From a checkpoint of a small mixture-of-experts model trained on Wikipedia: a variant of Adam for the experts.
Below are experts of layer 3 (counted from 0) of a mixture-of-experts language model. Rows are named router (the router's row for the expert), gate (a neuron's input weights, with its number), up (a neuron's input weights, with its number) and show model dimensions 0-95. Each number is 500 + 40 x the weight over its row's rms, rounded and kept within 0 to 999. Numbers have three digits each.
Before each expert's rows: "comes after" lists some tokens at least twice as common just before its tokens as in all text; "mostly gets" lists some tokens that are sent to it at least half of the time. This comes from a sample of Wikipedia text that the model never trained on. Tokens count by the router's weight.

# expert 79
comes after: "\n", " of", " in", " at", " on", " for"
mostly gets: "-", "|", " P", " Pat", " the", " 27,"
router:509533467492518524491524482521530498533557511462534538469533468446582454507521538503440558489539491503509479489495449405533508403496541523504493538551473475447502524582478558478516469515532557547453487476470503550494527511462511534493529548498494465450468566404507469440517498481484526494
gate0:476479474522578534489467527545560473456555555499535507535504510606523541451507454473495511516473592389491475518465498495474495478530525466507502453479429527488451444589485444519518477564477455504461500511479515470473426469473570428572499491495514501525563526468506591489470544530515450489
up0:513545484509512520540430543542545494513581455467559505499562506539530491469484519441486525506440499410512485427497587461445478442547515499450525449479524559554506454533506487508521482605536502517503546510543478483491498432584572488522473538524514490473497510464492465466503492519494462521
gate1:534469484477488573493491514546522403528526519481499478538484477481534441563497509487517469490520482490519510553564506513499546510505433497430474533491484443531517449428508470483522492606510499539510459545506480492546532474483474493482494495529471480513546537475499440518490511459522595530
up1:498440436542522466441476467515465548485469508493481462541481521508446487461544461529519508485521462507468524560490555506467552510445558474513552533448555489532487513498538481507497561529534447450464576508491567459455523514544501505534537476566445485532475465415529539505485501509520503477
gate2:554465544503488509513478467568486423437479491483461404454507486523552489459474566475483500460521462564508535505470461518539594519465458577480573502481512424527572434541551485479547552411491462492600537497550467537530488496488502492487447560460477543505527515508518508522493485509525540538
up2:531521478544432509473500501509533423513486577424503546472493509486560458495554540483488465546524525442486535549565523520426517456509530467567521469510513482544500527508451458542510467487482542452413432455527572478549471501592518480452553521523461468431512542578418443510480517534496435529
gate3:530491482574518490458420528538441536528445537527491493563435470454514555414497464559516439452539491474461541469538488516475500521490482475560437512512469461500504492476568447528452473504458552437514567468495445501439494514574492525536514470534505445480559408552538523512503556541551467477
up3:470440531492533477522488478575524436457502494510449393533543509516572506517476537501483528466521549479490537505534453507552483501539486495487420472495522517458450420555439494449518520465414547533438495535477523550534439536476499500480499506425501508483568520507549435501554510490460499517

# expert 48
comes after: "\n", "|", " A", "===", " In", " \""
mostly gets: "Al", "|---|---|", " So", "General", "ond", "hong"
router:448526513477533542503512461488524498514523390498553489516485499444456553535421514556499535540486509543496474475472486533460510492528482500487499550427543496486476457499456493441516414499535508474568521503442495468565476575509436498493534506497464442557464538481499521490460443536479515460
gate0:579421435514559522517487479506530540476524583509481510503494429480479492499487519599453517519463518547533490505536522503556530608469482512488536578548505472450518439472568490430533511478499494553542497494463466523517565533509484577525598505554417508501470486561507440429533490438498515507
up0:619518469456508499571481464430562516499521530491510513517429554493498478573491539420517496546514509535484442413440539489453453533505513412440553465497491472581522447452402473414522435530522523458532491428540501447533520482505538481507449515518551583497489557537418430504492492477567468550
gate1:511488466516456584470531579525529488555537448570463560491553520509489480466449480503524474498520496518449488498512458605512486412461459522502481548429471437529496498475467548513518502539471452555543459483469500532554465503463461494475459546474628527469508523495468436401575453562443584495
up1:512498484491519509500475399547490520466574459509431506530545504503477522449524466473535514498519544469502537552524491513500570400469476434513530479492451416560572461475414516492552521539491498524580534469565431519483484434463551575543473513516402501509506552432534467473498489455522560567
gate2:495467465475468535545464499564544575506549417454463450530594491533432519539440482478464494439503550513536452581480433543481486488535506454502430545531434475494492492492479571548472488511600468621534458453514501582537518348561498537503491501541443581531507480487545470459478532466526523509
up2:502503496430470546493497525422554539452544413456504570478418588502497460478474541474514523544486528487514504495487532525439514507480500473474511535454435498494514472505446546467477482565549436470513508468544505475550584476460482523555482497573575529480462551517520518491567470491493497563
gate3:447544548503500503421542519521527492530562473512507558503517503518453517535501541511484490560430511517486537506589463545517509474568489506493489503495536513486518448441564519438565483569524483539549483500553540430457461429492478507550546491515503473597470494488553456516481396484479507474
up3:522467462473542534516523484485509503479476542524463519514492530568500511444501504481478511541537477470503483535530509418484492538466486522534525505445505513508477448490530484506487521412555480534494509500495415573455552506496486488509480503561533571538558531545488545482503505602471534571

# expert 85
comes after: " |", ";", " magnetic", " 5", "1", " or"
mostly gets: " MF", " lb", " density", " Insecta", " brain", " cost"
router:505509449511503452489441471537506509473539504526598460522518510487510489550493513486451468461456446560501498534461524498531517476499490509551511452504431516473508542517586454529505521481445467435466459327471527527488504515444476503497460541475522572460530502464633551532489482490528490589
gate0:516447482488554462419478496598464524486409469474459547508506473567495517425420485464461496492496509538505544504443543511545533478581479404452457558456488510556524488495504534449461477462510428464470438470494487513534483496543552523526554455514517614474536554562526524452507461566484527565
up0:487520502501439478471461447483469526549425548463516508420490543519602523432435515443524441674528486538469527491474459463568470586523499491510483496567547547490398545486484424410522447509488514537481566478548521524591542520554508470461513506527494516509502509478557585527501514491549506477
gate1:488444517433458530562511498515558505509518531514524506471520470522467538627506510445538546477565519475580496510468412455583506494460576434499462563497490521500489529472550486466478491545449483450501466483438449606568586492492495560484478422514426554548551455461461477548566495502499431509
up1:530478472467519560507499483479483502488459558526526568411563534483485462587460525446495540498560485460587472524483418528545529531537493423450491574460440505558509556526502504519496420511409469539472465493444550594528531488444536506480486429558452514462535481568478479524541478528500400495
gate2:508505511549544464462507454504477476496498442537442510554482520476477540508570476505498420491515508504461514514518518537534565479519538491455475446476494495540460491443570475608472451469500495488572598457534425475491479470499537556503497492481477477490421572493561548473518485519447497527
up2:463472497567530463466471441502503407462563367503548534602532485558489456479532463507438484495442451496491502581534454530511515445436539521408483460499570499499493527448535498561517443514503500420500488417551469535468510435505518472490499524511494462435492621461579505453510489533477521520
gate3:519470475461457438570553470529547497469535587480554554497482481681463447509525492540467507535500467514542497544529475495508521574548454470460446461517501514525498490497443475607462521515474581457482462524478520482514482391556447456482466531502488468499499532461520480480503465480487465506
up3:463525461417482510554441465466514535498473467498492573549413540551510517542506495442505524485476428497508472510564503483487500466562455495444497475594547530518457463546501465489440531548512545493441481502570452436452549458477507468433513586540522475523449483431520515460431565504502485501

# expert 108
comes after: " the", " is", " a", " are", " The", " has"
mostly gets: " longer", " \"H", "Scientific", " evidence", " species", " co"
router:488480517440533424515477417447448537484511509452516508436516419527491510494523541474483568478488434488531546464490496460522538517496527589550521528554458540526491450527565516429508486496504442479472484471527499490481575516478486543447484553513476537464510536457575459473507528513518561500
gate0:529483481518528470485482470496543509479470520498508493563498518484584540546502477468506520573501466522517462443488471600528489537490566516518432533556506551546496564432484559473492408506510592449433508497525467524512506487536475543489513532463497535490455433546547499549441524415537449502
up0:574444497477539448528442408500493524398527509474493494470511546550563534505456511486513525546485448466520458539559497466533498484518429566517512492542537510497518556496491550487499429534511514506528462475539435536495545445509408533499500524456526435478508527418541507500442533406460545536
gate1:468505507483539426492457487522540493512516498586491471528477454584490541486527439442461541534465477537554486453526554376483481474484436492529481445456501487506511493462527531429398518487516565478547561470607495511446483538503490529532447498535510476478503494502494546451481548491475450555
up1:511418546548567452455507492549527428498464474520486504501516514494494512492573532446515459548510566514449478414497471494510464488462501539492419449539491504549480401461500497496503573468495523472432526516519429453503512449453515522484481557508451527482535463455474520537574546488553467534
gate2:490523501426521470529507486433542449503483549501500441453462496509541480571530502547553480504495501513514464522445529494553501567511556509455519539504496470566512503476428507521533528545476506537456515507489517462474533495442504483459522534425527481455423523493482434591486530451524390504
up2:496492459498473545481519517500490423485450479456528536594488545474492426445515508469500462557493551530496461506542478557479496489507486424478476460526530554439531498493473535483427461493520523511521511516554454464466433504530433463568515485513464516548504464554510516440522444532496535539
gate3:513496418446558498485450498544486427517558451529492519516460518510526466447483512472542508492446511461515523548528542492467549458479480546459531512511500495468546566561505503507457466472516495503466470480529468508499465518544473405466461500497490449422592523417591505546407541466450565509
up3:462503490514499496467522506564521536504455498516507425447593495503485539412452470509520562507480495498379534466480452492497552491468564488524483543587441464481550510472535573409525527594505567495475553460458563489516508514482468485519563542568456533560483423502515541492438469525541457514

# expert 11
comes after: " the", " a", " and", " of", " The", " by"
mostly gets: " local", " general", " government", " special", " war", " classification"
router:505410473491474500408495556554516467533500530578483596418455497512531462495433491442559520461493497514475555521466513467504550560573493538448459628470402461560503446493547475509503580483528432518481524535503498455491463527471486481508416571549549474531529564412561500415469448463526540525
gate0:481499507520478482490516519545565499492471463504517602497466490567472544488519498499552538485600502530527577493555483516500464505577461570560487491489521509536433550568415416555478487542478508449544502460502501520512504485486492459504451493514479519469515543530487549513566480507462469502
up0:522429447480483571469467509509531515596494473573485610480479472582498465535468536524517592438528535568502568517429453441556452530550540543516533522525493486448507442513519458407549457509512503607573514508554500558518469463483484462550414492566530544497528489501483496482473421505531503531
gate1:552474476459497412466447489514505511525488443494480570504461485501515459512522502502543485572511518509473531426514529444551536562514390489440525502497459471587456432405511493525521596439473535467532458530567463436548465502490460504468480506469436496479517538449483430505619488494503506453
up1:446514486545469580507555510541539529459552501484519441498599516536450550529506484516389519488504484526533489533497455574470479462457577511549506500466529550437499546539496531453541426517558486512498518500483510557420559504560512470581474514534512467528490497528537586529383505476503491490
gate2:493576502470505472473515531497534512521543489489487520511534551510434561495547456533500442507464467476539485513470519515420451512479496527513536437506509521503485626428529515608461438459468508535450504602585422517542456494512424511525597502476489464454507525527513473522533511533496483550
up2:508482502429506480467437533490545526528527475566451434465505480545472506539550505463497536446500424504501495469460561532439437538581513551463561479542526497455537533483498466503483514497567480523489514507532498479504528511467487439539499489490562499532498473457540487508496495470481520528
gate3:465493504505501560504522504451459514478487550517528514469454505500489547488485555547497460500503469503519490461542550512482494447549522515470516533513463499465478624556471487445539491535452523543486641499495527481453461468517474548546587560533509508447496471460490498554412476516575517479
up3:529524400473436556490438579532575458550492502598450591524557455434474442519472453452533548549504446523545486495489525518524439538533459476419526534493564509468460582558512486521516462488528441543468451521501484457469467476468484461506504591552521543489491497514489453496479509556498568480

# expert 124
comes after: ".", "s.", ").", "\".", ".\"", "a."
mostly gets: "\".", "s.", "ed.", ".\"", "ers.", "ing."
router:449475486499580448551490464540440537488498470466432483546548474496480549453487563434512464525531502528572457510473508480512502477491495448516496466426510526465508529527508512487418528457489440561577511460505510521493452518563525470494523509526506474509579516502479500486496558438516492566
gate0:479494499492509553503459461459512508526569442462544474433493486483495510517532544478492614552522516500525526444543522445512518455410509562502556566503461480455502498489487513433456506579508523516493491452499493588456497513463520516533530453553472448492561514489405459525411426431521488539
up0:504521449579422454509505514507599454501521586524506565518519457533479495486520512526513479497529476571501575514549520523521580526500425451497468498536525511507510483470571461523566559455526533459435557557554475467514476429434498514477469501501503486502448455539527575511540526541436474493
gate1:437462534467503423515505504538438459588479456485442494457486463520473485522489522447445491463458503477512476576446489431468508543470490514479530526494556576570503504441505548486530512443486539477474512467472512448497488502516525478441439547469499569516490476524593567507526507568475574486
up1:448488525478526439515529503481464509581553495460481453480471487500467517500520519579428520439451522602526478535483470443478497473484510454491550606515521531459514503513572608469580559402473495581522542462451568463517425465463532519478448487495544559484512486505517517435509548536507537461
gate2:497460521539486472489502499521454481466525521469506500541564542523444506478513508451521369505566513455469468449444553590505468537538485542604541445490463501546488407480466474489501547543432505411441486497504479488531515488524547468564392557479513499508494545476548531511518486516565435538
up2:496585506483498565494507537466549504522485534543498482527472487480510520557494498546510568491451514552503535547508419506505525497494501489415497594491554487459496564507530466512528451433504504587520527515513513540514509452492455501451642433494480469449496472532452499479500491491490543486
gate3:596441479411551529503579501537463501487462458476435582502521463477504516475539553566465566502500443569517536516462483444473506474552509506549535560443587468506501571534530497547485595439528485557497417489569534482465438511511489484493481461477495525529514470495489440507544578517489465518
up3:521482517515492508474488482481481467473535544512479418495534558517583525497494449504522508486569524553475511426553518455524430469573523402472468511509447440505505404497502560529506535556539499475482497568544495490493544564530514494578452541491509562490579480529490513497502457407547488438

# expert 65
comes after: "\n", " is", "i", "\"", "ug", ")"
mostly gets: "|---|---|---|---|", " Brand", " Ind", " includes", "l", " Ol"
router:496564432457456442534525519522437490472538527434435515486588495458491533505553586491496557548502514515488531529521509546575557456507525520519501509477495486477497518519616416471433496499438451486472442542495487535493484501472549483495553477520482549478505562429487454503424492492520493489
gate0:539498448509576483505533506478476541544442473484472493514515515474418525505506495458520490540456463505529420470528485468493465583577465522437440435480555515450455452505489528547516479440535474552557461515474465351458558492570464496533487519429492432549506500391525581426553467466494499447
up0:434449443441470486506512532569491501530533488486371459503490449420433544468424559442433511574535469429556372458449453448540505464507470547489485500516551481494483505467470494465514497453468456545536505488463535522500507525581515470478534482433473545466453475502526457479566510435527504511
gate1:480477489520500519451485532459532500489526443503482442424497533428447519502487583495491492578397464512611551465504439494533549534538537561540541534468517454494481449479568522554535487594529462542501540458493537492469422492554437492507452485540438484497457482506515507457458465473466488448
up1:481473513437522540445527551557520490526514445445518494536471472479491512512512434535535477575495480451515498552468405519530516535530525520502492509473463498502517496450550482518463507574431453491550499457475478536463541512503481455491483494519499442478515461500531545517538431433532520526
gate2:502504544495538469453533522466446575502489549503506455407535526557551554533516570496459472480496562513479487437443427550477466521493507556511521490480489452508508486495529469453525469511388494504507511506422586513552517574521535522564482448494442544520529544574387462483470478497529569551
up2:577506535541531475502466498535426557426450512516498490493579519590458510547523570513481468540512542469458471468503393552511481520473487524491566476446484470513535469491498516490544468505437536485500461556449551593536487480459531596470500461564475580522498541558440434539484535479546488546
gate3:458495524570520558499507466485480479418483536470464416456508541492527462545524514472464463451491439546485488513513518502479511532556453435441523499409452490457527523506568420433537520529473514497519572565520529520545542504540561475481514500469481502509429472487438479439506441426477465541
up3:505520463519535540578531462522500456501495556442443415476491534507528453558493550455457454487497500533513440586561527530521516548564512462493542478445528526407527542522543443454554517492434478521517508554514505512575564448536544445474465530467467537506484466504448472418439525497454494532